config.yaml
experts_per_token: 1
d_expert: 224
balance_bias: true
router_cosine_scale: 10.0
norm: "rmsnorm"
lr: 0.00542
seq_len: 256
Below are experts of layer 3 (counted from 0) of a mixture-of-experts language model. Rows are named router (the router's row for the expert), gate (a neuron's input weights, with its number), up (a neuron's input weights, with its number) and show model dimensions 64-127. Each number is 128 + 32 x the weight over its row's rms, rounded and kept within 0 to 255. Numbers have three digits each.
After each expert's rows: a language model's description of what the expert responds to. This comes from a sample of Wikipedia text that the model never trained on.

# expert 31
router:100054153109093150136087061104163157159152102127119144097106168126128124170117143148021110129128209078139075093094142152130127186102138157177159177102120130122143068099176119165167120111137153
gate3:218102159101060149062178081107172121154131086104191103143146159198142112152146124148124086126173147111147136130100085145121166118215155115119125142175087127204121096091083131108123095131091146
up3:091108111114124075170110143170092125130169174165110159140119161206157138132125155128118140124118134176114133137088239111132145145126068127131097102164136134087075241173121134069114166091026119
gate4:134158143114110113133152103115130193121103159139070134174075165127090139128107116145186152109106177121072167148092098155145108158149119131169126110157106138114205135125133137141084080127137145
up4:108083223093131160116111103124148130151163098145120152214155097089152138166116115108174083144123103128137123174165135106069093145125181153100149109150134169127121099103128118103193182115081082
gate5:108127121157080141125120185116165146175073103146097127086123130105176134121174170165131187178161149142173184111136104142122133135102111113101141144130124149146110142115100100094228123151150134
up5:119188128125092106128158118158097051081101123138112126158183202109166168098109210199141156142107170153127172107123125167124144088088081119103141090100162123096124119138133109140143124092141123
gate6:097143087163104127208128101150167097155127111117113063080118066159124133102135074134165103111128177124112105155099122089139125179112111124097097182091127125147103167118130117126109165144122070
up6:180163173114117131132146111132125142166132089128096198089145136095139107107164121183131111112136057112128127099120096132125113112192049102067131178175123155091137169157086133084078086113072118
gate7:083159149117089121109164125112132120161144195130167135152144128063163137149117101113119066169113145064145105156074174164165087142099145219175118145160127166119164088114136084148120182139194122
up7:149103108116124170114108132141104100067124138115173111163119139197069157125161127119106108114117131155153088089135112197202132124142090168094106086118101140073151139080140136160086167148180098
gate8:128120140169157088149119096145115129075128091157168102140158092152072106072173103156125135124150177153121142188074103118128200197139118110138100135142144097074083094151154104105134137144132116
up8:150110082110136072154115157180119096114114177131142226145118103159145095170113171066128197123181125160107144159105160085110099135138114163148096146164135111154150161138073137111121128140101157
gate9:119131127073130130085091108169103131104206149080079148146164098160116094111081124167102105101128158138116082103164158153104127138085132139172105156169119149066124167165139116162150093094122107
up9:152141175115126160094113126130093112119153064145178197131123131167161129164171152102107070100124143099102125147148086080140141161152157096107152142135085125108116115166093163168172092175110137
It responds to: Short syllables after capitals

# expert 16
router:131131148114051112147122050131137168164112161109143118155103089139114155114157140120093064130102162142124104093081196130088089149139170106134131151130109141109188133093174087104174105176175194
gate0:139162105090095088112078117151093068045102165113122104094111113150146108119152144129115173185171168095078073122170125076057166152108132160120096096161142129128183162079135141146091144178127105
up0:108173070116101083092111134123122120135151134088120086102093147127113099171150097111095139204100128140110062140161169092093123151198133136158106117170128142077133136148072121124094142130106133
gate1:167159094098115181105090159169163139121155124074141137197118084118071146146125104171111141125132134097140103116073094107149101124129101133152196115178179121125169143117076174147172148188168145
up1:086115114177175155142114086055156169102150094159177148084131155125141149116139146151145098111148134154101141197149091169154135108127205118143135191115069211091175063135151126149057161170122112
gate2:134154096069163161140129153161152131135165160147146116117086092089104218102152131156111109094119149134120080148162184145174111141154127151111107161052109087129121186117163060145102154083157113
up2:083146125086189138129055171112155123136147085129086142160182094116146174078139103121146181137139168092085179116181172138144164142111177166119143109212097114077184160084109134171175182120116152
gate3:161149138131152166156170059184187112163138086097152138111152082097119131088106110151122142140188143094127177103119155192165081140106119142138102186134133166137154097090100105097095155119145094
up3:150101122126078132126145182151130085126129141149121080126140077132141157089064097108138167121096110110095103173145200127148209115143100150151131086097106123117082108123050154133097138114088102
gate4:150122095190138148143061090156087109099113125130177109083120101117144102141144135105149063152168184145157130125165157162094080113140157101147177112138138141091134088105138118152082133125184167
up4:144128192080131143113118155143104164115169122120079104130125119160151125201078099092124197101154122096156173194172156132186083146153124091133107131179092148106048156180069171128114063091127150
gate5:159121179134083123158056189117136088105117121100134055161083159105121134173106175132100126072081127109106139121148129138093142137113153113124142097138135136057184135128211153133126115139165156
up5:074146093103136144070187202122128112139127173133081098113114111169152138131152078094156127146121111077148119124146171135085132127127123125171175071090068104143137142135113126126134180115090140
gate6:107172143106098102078092098123137150138158147173105156150175158158129100107149119096138090131123156147137175136158135152159134117114096095172089147124084136065074153102131073109182112198125190
up6:106099076170147108091110156159174118109132190084142127166097152123101145119155092068156214172157135101133140135166096052125142136130117132168104143095149121119096161101130105116154158135189121
It responds to: Music and film terms

# expert 20
router:128040155084072097117099065149178164107162175077151105166127115173115150158077125154095115134140154147128117080101195145118107125104072098145111140129115181097120162082201139101108116150155201
gate3:165120178146074099113146145134108101164128106084137200089082102174195128142080101096121188114157219112084132096082173093129077142193134136187084112095106128113166118130109098151150114130112096
up3:166129184172130135156159167111147105183137147144159118151136126112161184162109177158126092101162136119143092169134131152061127135163137084116151094078117080164074156132131190105134132097159122
gate4:107121133077125099152171115119149145159122154133151145158126120142116128111197175149218145059172071109141117117107103140059154123070054070113127196133079176103148141131144130147140124111138091
up4:077160247146195175073095131169134100095141094124182078143100116158162098137160103102101137162069152155126116143182165201134090127135160149116119107057117095087127118150157129166161137145144145
gate5:107062158138120121096151073202160124191161160142131128139107193117108105151116157027033119144117139113169146133129137138151158116144146079127082151148133119170164116176124118058111115087134085
up5:128126105159119178117199092164103119132079130100115130146163166115120060132125147128117121113097084161142137178104128077141154132094111166177133143154139096127134182130069143140112149103126145
gate6:147102084112108105113161153128144129111154154141121091138214173124174164141082188109095131144107184149133139124174195078204150088173152132100078154107119145159151165129173140139160099153138167
up6:186118116170134064083140099155152151135101106161154185165135136211129137174156110170133115136178102131132085098125127058088142120118109140091083150130139105161151169116136094214134115159087156
gate7:115062081109140141097126168153086167170204165075073145176114135173120135226104134088125097148146104161170107174133141099083126155202140121109196076123121164145102115136131149118161164084143131
up7:103142062132141136123118163096075128142096133159107145079077126160154118168117101132148108090139137151125161074154162124163116160169098083117135144114101232111128175115079117120156126117114156
gate8:130051164053136087118092103121143118054130136140171153138144142151134106089102128055137101154108165184103098106135116152123077132159167092088096115142095164121176137115197149060148125134095116
up8:200105157139113147105060126119148146104129142138165157127086088174127144158082128113150139153097185141070103108194162068068099126147147095091129084146101152126135143163142138144134076134122074
gate9:181094134133138127126065080149122080133110130147184188132072078151092069134067116201127110173093093183149090156124095154165136120139118133146151168057134171066164124129125155131104085113123153
up9:147127074139125088117141138122120163136109108128122094145158149086155147159164130072145180114115132132089139116128193113221147157164143156123185091188148050148121155159114108194109105123160118
It responds to: Month names in dates

# expert 6
router:113102116071059130160101085161169147149155171139190127154076119187139162125137157106103135144118155180149171133133116142151120153085063100130202165059154118169108168090188120052133131168131136
gate3:106171132081115116123096114134134159132112136147111146158119063168119101150113189102157164101099182173082163125123128145129129138115148098123147131050110153099145117161120147126076136177187093
up3:100161199163128181106154108180180090136129106157154129136135086129080166121143153075138089131169140162112137120100126106101062107128133131191116113142116143162159155168130158155117135146123098
gate4:139108085106144158175088107103092118135111172137168122200138133147064140095152096126081102147150192122152172147136099091147107148092152069082149178096151136116111132118174153064112123097113117
up4:131193169136083110120080164074186065151087118106093165076069147097143117201087125077157158126162148082136132119100157110119102122075092115132153108164118174083174105144150070177136117122115084
gate5:129137086171117110173071072163129142113177110101139131127127152108117178144072118105065078130182131163108136138174142066148114102161134093172037150149111115113064075069112118091090101090128127
up5:064099128089149153119129122157114105173088195139095149158108097117110169111172151130105177100128105128102123081106151103128157136096176151148121162084098108104122076167152110113127110118126121
gate6:110114105108078088131149127120117154110163095133150082175174138153070174079139153166104168151091062134122090129115109166150100138100093135095101153137086166190078135103079144143078094152164169
up6:164134200097177119162072100137141125106099140108101163090118145088154101130161084086072118174169087164116124103119114141150131131137124154156086087109085126145112103171153051100084162091113147
gate7:105173098158083126091119139070166117124155145142127132134135133163150188176099179127100122099153169144115137059132093122119121108072058072144132169116111112140114138113150157115102136144061093
up7:191113202105112121165170113163141060149091156104089088118084161111141124064061133107181170167065167164180092155136181113143075133160164122183101121158070133116174115147142130088110110165108102
gate8:113097129135118060132112177085159104177114129104143122148110141126190130147176048095120115076112142138130148128116067140144133096122154123096127075155122156134127134149129151070131122130135093
up8:198143141094151103131140132118070172078166117104135136134155113109142152086090137123156097160170139091080099117181180164145137150127097153108141140109079180083105099142141133113139029149120079
gate9:153107144124142154118073131097161114142196139135172060158128096152124156137130174085106132127154168159130135146117083126124105137180125093102136140173126159146140180109178111082158082167116092
up9:132118162103040128096067158169123097123176137111103147099137060156163051159099123123163119208127109142153132145079095121127061174192166083132129145140152134162122126090121162127131174113120145
It responds to: Mid-word consonant pieces

# expert 5
router:084120112131052121170115053186163096104128156073113135126108096099103175137137136111072146159124135153165144074136164180111128192086185094131119142153119138110071142125130114118133131145089156
gate0:155148058162197133188093152103070144106097124122182023132113143098107162097108127148142166115156112134194136087090143116143149152084117189163152152105166102148109153116155112148120108127098154
up0:146033172156182130123101116130154115079143140100095115069104112156118131119103115104147128136136132164164134159163144060123124171123158183136119124083142152166152142115179040159097172118080092
gate1:121183103113090107146111023137138116138140152173184126121096152108138154188083091152134149134114111090110160089091199108138141156105118101147126150109106138115113128166119141125117111122111114
up1:143138128167133089181124112126153111143154123098183119074083141196156124154080173190120145104126080111069131164179123128182161145120096153164095143116110133093141116146098063132062190107154139
gate2:157101123096121124100095111120053083119153135084143166092066088126062149145092104088132115128126162111162156104128179118134060181140124176126140117175140126143114158144164109081147124149186030
up2:159092136126156140150141160153109167137132193070122109074157095139091152076095137143107144152122139176129071154158155177207075154114131128136117099180129123108173119135103073067108187113128152
gate3:183112177139107144095090093160136083130185135144171142154123095092167086104074196122109114114128131153095134109161099162187145125143155116141156137092106123100069124134162135115244160133143147
up3:138094152109137145093135107125164183134118136145162100091195117118167188165110128110098140147072101116117127127161123178145167094161135187111084141132126119097134071081089105137132154166153159
gate4:195119120151104149164166161131076127116148087204176089175136132128144116138127156150102107155151187094119113121089167124102094100145159146120072141195130167110144158154146138080144118122089179
up4:122151121117095167117108135111107129157114152106178133113129149148091142108173182168149134141037169117118146095146092173078183143096130103111156078162094139184082082099107095132139129179174147
gate5:129120090095046118131069158112156112117122178048116171112116121138079163139134138104136117135105162144143118106126102148176136118118082088119127154122102144127118128186138194100152125163152124
up5:172136160097173074098137155097088070153120182078183126167140127071146192136115090104176166122100138065100169079085160096098121110084090138171092145154169139165146095149165183107141119139063113
gate6:075068167164095124073135203143171157169152130120163138132182114168095118166180157154079147095084088119104131140100087100104119096132110091150120173121107151140156152114185135139121157167160102
up6:143127123121148136191155078121123136157103094151109086161078051138164126092115151136130146085147122147130071082094108118180089149144119149100190083120154121159115139148097082117158139079081131
It responds to: Place and country names

# expert 1
router:143123148121059182172163044081160151165130163124161148117064100102105162166117134144067112134108155135149146091132158114081057121120128140124133144072142120157082091040145122135125121153135121
gate0:140152190113138189051107133126176135108087115082164151156064117165116143134150150183111131109218141130071134153117160092070132111171112169123151117147134118116173117117174185110086080089096089
up0:135142107094060176173147158140162139118123086094169121221143177105152122199157103131121128165084126070138183160155118144127128150156100076137089116220099118129135116164094151104124108124133195
gate1:132153159052072096147107159074102138143109134150151155127117107103164107121159173104092166073189084162128060117053139088120149095134174152108100092105144160140094095111134106152148117100079041
up1:172105134080120139126138203142130152098151106092113119165128166149176155109192142096108102151121133086135172121166098177129141164154069069147147118168117088118156142204130144049161119117160191
gate2:161102157085128102098103039140123102140125152158189152140101125134121080099095149209146077138157103133128111153127164127089057119101148130135160127092107107156094195069167119161111118146106091
up2:102158137126104157138114120127141136103136159105176106130078155095092165096164136129141097144106136080134081159120159120151106122187109156133211131188064069152174082136123105167112133176153168
gate3:160104127174135198099135062095146134120079116142188130073138162123085195170079132125150120154115124186135070125123130185135138079074163111047111061148172116124139135088115127110169121179119091
up3:117174124160134192101139076118133118098159094086130121065123111145046206156107074091216185156106130117108108114185137143104163156123167090060114126158148185125075115119107071095105074134116105
gate4:178111062092134148141096111080147079124097150118167128159114148058153097172081125137122090175151087144125152107121156136142109170116226128080134086119068104130140087096120151131095091187157127
up4:117159088173129113145156110051072111111138122128096111086103217167124131157133065153133159098108145116156143125130078127141184163124142147132193102132132166093139150128152128167119158066187144
gate5:157069128121110072136160079125085119089119130130120089155131046103117157120110059156202165110179081118126089164132109133146130136138151106125110113141122146125158143144129135131123103118109062
up5:118049089173135160114172123098065140112120152073108111145066136176107166143097059091060145104191108117105134153164105101111130107142180100127143140139134091123169123145128118147149113038103083
gate6:168078105132123137123121131080200145130108134128136114107138157119174111131153157137189102124183138138156160117135119157150173139106099166108167151050107132137078073099120087125087173128086120
up6:104134096166189102113191068079100157167124187158116123160143117189080179123152166138118125111118163084106141137122107104102177092116091118117099174187121179130126100172161153147112097136114090
It responds to: Capitals and institutional nouns

# expert 10
router:094100146067053104160145076090179135105159155132149123123110151132114160170054112152104164168111158156133095070118171165109097164113090126127166154078137146126126130070172072106138121131158172
gate3:098111128132129051145172111086116119103204120162103104140143064163153153171155115109163145141130152175135138145127172106123156140098133086162174154125130131107193072114072131142181154205174147
up3:134152127113161166159136127099122107155180156163151092125132144144133137111127054148096105079111132125140173150108167154177149103110121152094139127173143166086175154151116180104176095171132153
gate4:157121119126112113169093134143175180137152125108129048102113164154114138164149077196119174117134191161173109146125173204150107117124107145145175134154129172088156139170160079123102120114112179
up4:121122147119095194119098148140114177083095146106173170186095105177175177103139088140125131082114106115098106129087134141136062062087109095102131101169111189074141142125113130174100169111144172
gate5:138144170104121104110098111167133147116145166116142124195114169082085145103162132129144151151077185163117159083123119138113143115107108153113120136128132163088081087168127133162093077138185109
up5:096112172096153104096067112181149133087108116110091116108175076078106112121145130116138117115126122128107139167125115117155141127108074117130139170116126109150117081084140122147068118106167123
gate6:137071120102081095157143123139136147102172057144117070187150174138122086160097113148127104118071142147118142108160173168138070090142055070121159121125102157107127143119167148094147147170182144
up6:125149229118198145153110157124134179162149121141120162145116145098158160132173074120108122115164139218140128152146144092100119155134161135102095109098135086131131101138089109141088121118163152
gate7:117120166105178116143162150143124082081109125166110158143073075067119155117180148147117187098113131137182206101089106097113106100105110100110097180102161164104109112126181161117083126148140081
up7:102149107101134125165129069143125141137071102128133172156120062140065131115141081169136107087096127121156107123146097088152104139122173159111134145111105120020176083167102164104146186105154171
gate8:131127134154148173080168057076135118120116092117139127196129159096162164134092125123049158158150089124130079085149144161120102123180145091142104153069113167153130150065121157103109143110140108
up8:154114169168119159108085129100142091096115193109124073149198121093092111105154136139146121141151074133095097155117094124124097112099133077094083125074147120111153129103117118146070088145092180
gate9:133158137107136088092093145070058061098154143140116129106101087126181142113105137121119126101108110179111090122121107108105155108133184133093161122131148079161114161138191122094090156133138079
up9:078071098107124107115129080107141120145105157082174087142137170109117100129111130147142146125172195179120079104139115136129120160138117140157108119107132130165134142046077112131107142153121043
It responds to: Verb stems and suffixes

# expert 4
router:077122112074077150145122059077135111131109163123122133122114138135132142146138110148076165101095163158148154096174164152085110185106141121160187142115108116151118111101209125121098111131161114
gate0:098146173071104126117149157146119194192152155129111182140132122166119150132101145127186138171181118144073167132146120104149110137079105066093117168158087187103162117156095100157143127091127084
up0:099167119183156150144116127117115148142154158085211133145152125184088127143113081136101143076133122101123119114191082147089038086114162112112159177088145115108098204125153135064077133098136118
gate1:137111164079068112098146084155118092153172139135152141175085066129117131127121116150178157149113058170109115140192131161094161114134176114127079134129107143134078130090208188127128136138167108
up1:124085126133160100128122151143107118170139096130133133085112142128170082065101121090083049115128140125104107182089142126159076163136184156167114096142118110246184103112080032103139081146179163
gate2:076163106142129152122119105036125094141109061067111089121067129158108100166137164113082096124124150107113085083125125174133108146102145137146096117123165167138145139132166147066075070145167184
up2:066115118157156153150168106063138096155102093130120075106044158134159090127102164140125147112146147115129135158086106141080097133150163128133143083160130193147157153105110112139132051171188170
gate3:136121139159148085135186106129142137086100077133121119129179148093189129125068156098114098118113127116109157193119125130108089177094171127168065146111082160159111141088102121118099104180103115
up3:120156169175117099041120110142126182093100126142128170124035131169135067106134078128089137181080130098183167184179093057086149140097134145133176142133193149151104089123149095132130132065113174
gate4:091128130079199094113111116132120165158118141167128121130087147128122129131116128115072098136165184063105083128140199088199126091180074153088105143105132092160144129103153104109127142118115174
up4:165142100120103128127125049077091094131107104100107064170133134159174149100106168127090076093182127067094103105173088135141169123140179149186118163097110107137093140153153144105144112160119100
gate5:158058188172074137195122138155070160148140165109129155140212106134210160096086168102111196129082153162142085107164137107107140147077130150100084135129078104089110095164110133133061125159075120
up5:124154012133144159126181092109153120093060073150184115135109158129133063138117099131137096151163083125172168170121117122140100079134153127141161108170113154133135173132150089112124162128151066
gate6:119168159115104140096106116147126135115106129155120149141098088059131073092147140178135087117077133126145143125175205116147060205110187167137089115064105184138150096055117113101081135095150149
up6:145069077096112175097153177119172151185092135076152155159141146140130172093129117090183111114099148100071136131124150125134114093101158171176148095101163106141115122088123135173127119177037122
It responds to: C-syllable word pieces

# expert 24
router:141069116116089144092192078121148097132101167082130090133120120108113192144123176103100154094128189132168083083120119192126122148117098105142142152091136168134149128087161105080115114125170174
gate0:098132059091109097035133077149139146076142124159128113120125105142184152142151161119161153109145132151102160077139158132181085034098114161105203128149111145120166112092152174129113109104164113
up0:156142145138136158171138060126108177191147088085081142169161176112093130096134137107137085190046111089082097127071098148099131165177097100112171104138185100131095168135133104093124183171131114
gate1:134151109146125163102185063165126112139131088121130080135098177143147224153127105113118149096156185101175118129140105132107127113104118110139171079152107201031143085145102123101154128156173141
up1:140098214166101113093114084126108091109156099129122171095178164134132107095110107135089090189137089101136064119101139096133117102129188122104113147137092100188120124170134139128147154164056121
gate2:190144192154153158099159119101110076143146092141137067143088163106172047091091084163093144122137096122128143090143159155148119140090082125080135126138113125204187136110155154132111118069206108
up2:144142149110115106133106110138168137115194132051113129084115178103141127170135113114114151150112120188169109133172077110073163147118097099104187153145162154162137131158115143132118090169116199
gate3:129141164130139110168125150104090131090154100147141084136163098143170128177144149077102129178132085092161145135163123153144167128074134114153155141131162099120148143114181123141134160186161121
up3:127143090132106049159146141086102107085145113099207107137187070158112125162145114086136153128112107111122110140168106133129188153103181121080102112155110124109139109177128123173126141197159068
gate4:198131169118169086108120124091178109141116053115098064166123145091091108107138112105089111130133209166128125165147142143119094093172135104152182159090156141137125130129139106136103156110126073
up4:075135131090053183152098112155131121146087119116120163091136124130178128135128126124168165112176120139128181186111122116135118140128097123128121147137057107182112128090171166142073123131070151
gate5:129186164142103110101129053125123116135133149184108135173108135088135149127116156172128136122153164089145060083156071183132137139095086137132130091137126182092119150147082096084153053105129126
up5:125228098146106175104115081110159111146127124157176185105089120083129073146161139119110127124155102138144152134161136160154134081078116185112123149209154158121170099145110093165115044108124157
gate6:147121100114108111103111086179149123143094097110081122160110142119061126097189106092143148119102154101159144112144168159097109155102157133115149120119114178078121089145134125149123154086106133
up6:151134058097112111120077095088126070146092152074075117114133156105055129120142149139167173123130178111138159103084086142156122171089133102133181131139092134135073092099117112089126131092156108
It responds to: Line breaks

# expert 27
router:144107095082048117100172078138150139148153133123198154148144121111103136186113148105087154090132171170140129091096103200091153168123117133133178130068144155077164070124213097079124131100139114
gate0:141126160122120143143134080156105074115114152129091142169123106083094183125171172132125142152163121117137143133113140159114156108124104134105212149054113134096136110139200090146070075144077193
up0:125124087120100072069120172163186115120117100081097129129142147106147083115132098085065111155098151147131131133115136137157108132115111139187108086166125137123112090124097154142140112203195134
gate1:106144127146159125083073146137138139153107238099108090126070072161173132104088159126142190154129124151098132128074174122082126126123100136095121151100166147062051126166115115129189142178076104
up1:118122123104141106164107170168171165142183182101121169183117120131129114164129131106107158145157101141116106086064154108042161127180141108073110124146103212130051126161152131127174141159105096
gate2:112092149146070102125107098122087125092096126065136127077077119060065120137145105077175144105141108100082135185138161182127098114086114126092129105127145183114097100116122127045101069160146127
up2:147089109152146139129186133149141192150113111154124128199145140148132138152105073121135170148131156137147103085103119103095147149142136146146115118154093115192138178176187139126105174113174155
gate3:132112183101112130197129111172101096149067150160111123186177087146159135109139134154107127117123134150103105089152078121158119125143096020140141168073180112128138073121079113133084119165170141
up3:129132088088131112123167150161150143193110116129179154058108145099140178182097135096141154169107108133176132184087140107067088138087115151127106116106094154167171078074132101099157155136094145
gate4:120121123108124118122129130168149140117208111156075183077068140112098112084112200115128131070152114143183140108148123158093162060107156122161172127155074156120104111107121180119040127124094162
up4:186101084085064111095130143133143137160134090169108125077170084139096158105085074121129130135127110124052122186135145124132135093108121115169094154155151175165152166126110113096078114119119185
gate5:126092155184108083173131168143149104144141140183178176128109143118157168139130139091094084109125119135111182114131109129074038168134131120092067143069122136093042106139115126132134113137169120
up5:119168160096165132140109149125157090160082121113080069079145108161116082141123110154134163092139160149133084168146150121163133108140196119110135108103147117207149152112135186132153155090043119
gate6:152116114080108090125115140159143152120178139138198093101140147102116144100137193145138143106138151150178154098087148060180175110110100105149128103083117141153163125148140135132098060146135166
up6:076121148131145179067128114133113111150097099144101110096175073159171090136100106159190100129146081140094066106083134182107143158131120171148113133179130088075084131109088137107128171123125094
It responds to: Periods

# expert 25
router:117151136046088120139101046118166105148111133068132151078079139126082160144134161182059147122124171147123121106104103155087105190095121160097185146087122119101119104106181113142145145081099106
gate3:153125100064113124142112079119170120084133147103112103083131082147075120100165119171097220083131116068145155154085150140149111113105103109131160141114125096135097156111204148167151169101102144
up3:168142152174148130239104138125195111162134098131116104080118108092114139121140094136165071158140124152153123081119151106125152116151111137084124153100118136145146162143074098102152136144088095
gate4:127093121157110117125111108114135101086145163072155145129109149135109162073135078089137096118113095158139100104145069144121104167119152065083162184104122111097149118159120152139147117143132119
up4:073125110087128176128145151145113090106129089139115135049134169161140147104123089163120159153136150112162160117159120173129150026157141128136098145169158091114088129099098099107125148180185120
gate5:164130160119119085127149160143138121103157134165118172155157165123112181157150139133159166108127189112134157088153138055132092105097151047095096127144112173131103126136173118150103089132146123
up5:165151209118113078101161163123147112145196125087104100125189130167085137117126152102117108197136156128069158085171144143101142131145161204133112104150123125083144127169101124116111115131163149
gate6:154174126190137085062115000016138132046119130111144153114120093126104111108099182138103124109111127163113118095139126106183100112135163113079113158163142141098138142112159059124130160096124130
up6:157217163128106150081127104061130138095130132130203121097087084097114184115104101148112114135124132137154103122141090119212122090129072149150088134110181095114132097155136103109149149111137061
gate7:160181113084140131170178153082125141135066106123093104125093106159116147151126137122081080107139178091055075158157113141169124191138139098200162126107108187108088135068157123163155133096163123
up7:170129173165082083072186105138148144118100141165108121166093120122073122164163128142144105039159154152115100186162146091137060097145104169157138082071155080152102187117107090145124148128097131
gate8:141116080134116084144107136182177093119148111108175156077129164093103182143175091109091050107155104132107114091167062178133067190154093132117144106201123160173110081117137112097120055130127153
up8:093145067171152130125130154071150148089165096151164039115163105117099107149138105168134119091119179087101146115124115085153193086075150131097142129148129176094135134102055091164126141114142073
gate9:123133167169177126131110143106161128146180222170149159157108147133088175111159168165132154144120193128155119078128124176095127134128116081108179191136105139087123149098091126133130134092096128
up9:098149046107143128106162177160105165111118124152153087109085132133098146174121133196103095110129141128108129156144181133157135127131093140095125061113072169101093133159157127098167094130196135
It responds to: Name-initial syllables

# expert 0
router:150051123079030092127102087136150137143142173113183090102125137125140131118103169103135106141126203172118080146091152137095181194137143148169161150095080186102117089100206139060148123110147137
gate3:113182156110111167137129131101147131200187060139166115173129118159128133099136181098125103144119142142075151132097106159123100089108101177148193133182069093144149116128108141111122115118117138
up3:130104106093196152151087118116109104108108210074138192096125099094139137117154110180163102145119076176143148085101081107115079101085127071102141146047117114135098112142184161088115146139078130
gate4:118164135093136115080143102059163148114099148144119066118171096095137127085199119160080159109109111117086069133123163154135130172101114155148157120105123078113087120111203100167135132147141151
up4:144124160153140134095125113144160118132115224152141158091114106103117104118118149106131126122117161161094202087174085059122152182129167130112074129165156081182127069098139095131092108136180169
gate5:149041157113107125074121160193087134141156124134161083150146130141127151123116146108104158116121205125151147102147141129140150150218142152198117163101132113156121144090099124070145142092150117
up5:120088164098108175078126165079070132148117167111122156141136148121150102136081152174137137148164165132134107098113057121091140163205117151166119123155107087140110097161094144052160132119157125
gate6:112118176100102143157205097106102165127134158172160092161081067105088120139134154116100110118102101121118067192109138099112148151146148117188181121096115145125099147179140124116195146089071155
up6:061061119088079169178120118081157170097126152159157143154161150110134121134138130112177109141112138081133173153184091074125137067106137176087122085168115156149157139124135163183203130136135121
gate7:180144137159110118163153159056099141111157132105145198113095136073148153142142121147169153111159175114113141094109099134115156166169137085143182166108108099119165062087127093067141131163148163
up7:137138137111098148097137185090048156131128141165155144136140101173113131132108085132120133077160072131178098113101174118125201061128123134109165089102100133099111106151139118191069109092149066
gate8:124107134127148140120144155150121167116101150131169039136122112137087132086119170129160110048142134126158131100098076112174135183166109115125149160133129068132093126122086095123116104175193134
up8:144062121109116184112126211129126072148107148129070140144103180123092128105122136124073122113147145168076175152097111056100106122113150146136137187126158146142127149162126144127081156132132102
gate9:094111156125087120078151164176140153101125149098091139116153124130105119136122144090124190083068102131091152192149119122167102150093151109136103255096149175177150120105125121077128173115146158
up9:120110146149137099077130125175148093157063126073116112076183130131102150173121130115131146105188067059157140168160171129196137088146165108103126183117137150147116147088109131089173203152145099
It responds to: Inner vowel word pieces

# expert 19
router:085096101059045124145146071160213139085131164140143123144103111107087172096104152117082150128106123123140055124118188207129112137125134111114154115080130138122105165091173082084139153134129139
gate0:132159201086133094145173121120145113163188127113085163124051083085099086139161134118113149121144160120136094140122139171115097122136133158131108180096114180158166140156107192149122140151196097
up0:134067116150151145108084167097097145125093132128131091128165189181149206115093175117111137144167136085084131100119128146135156113123141143156135148200108051140096117135134080148145144170135148
gate1:127157140098094153136113142176155031144181108154120158166115158109139164154094153126048189101120159116108142161124150071185133166094147086173142088144148116125065186123203125130088162130156115
up1:128100108108167097097141156093122155092087124103109104110164129146091132181123163144157067131150086131110097064144105223121119102119139086091121177148229134115151084161124151103138079132097108
gate2:120111139065116079133132097191128081151178160156150155059170107125151122110117060138147148121090125184083169138097130102109141145151160127111103136158120177130100156111108058155155051128144171
up2:135153133146183186170095092103113144122129080066096108092101117137087153142086154079067139137160097100180107141129074148159111112101062135087109145153169144150164114157105136142181141092099117
gate3:103171187152131134090097078127085153117135156119144196122083150145120096176158140153121159121160147115120096119101143154133168136186155079102110075132137128066061117134117140117117056126176097
up3:139164137150132108124090190124141123149179130135137154097081140162135072113146096114142079101164157129137119084092100152057098155113173139176090124113080142119167105179167130159111069106078124
gate4:112083179141103168105177135088137159128167120167080146194167100157136131120146159111117173195176117136186090171121119119107158132123168125113170143109103075108104130041097164097081170153132046
up4:109125115122151104114078176097045092214118120180150111119115146182171105107117051132139133122099128126110126157098207094130088122147128145144070103139160159129157084188139091129078069114129160
gate5:128116073128106157120183173107093135152076124129096125118091159099159076150151144139154089164067114140188056096153153147145112136112124112161128133190132125169121122156117112097208104151176060
up5:114130131086163121165105137083118075159113131135139074138194110150119099150149153145107135169086113116171096153152140158123118124106129140177119085147151155086137167138110177093185076137159153
gate6:152169165081114177165083114145110126105086091110157142133120194139122112133210130171090122124118159099087226148117116105181165088130161119149095108066173135100190145108103128149098030156159131
up6:129128112111118139151111091175111133105142075099200103157127139147128097091174115094081128140166130114076129124056071076129120123107169112089104072163137098159151138153176145116134105066186139
It responds to: Year last digits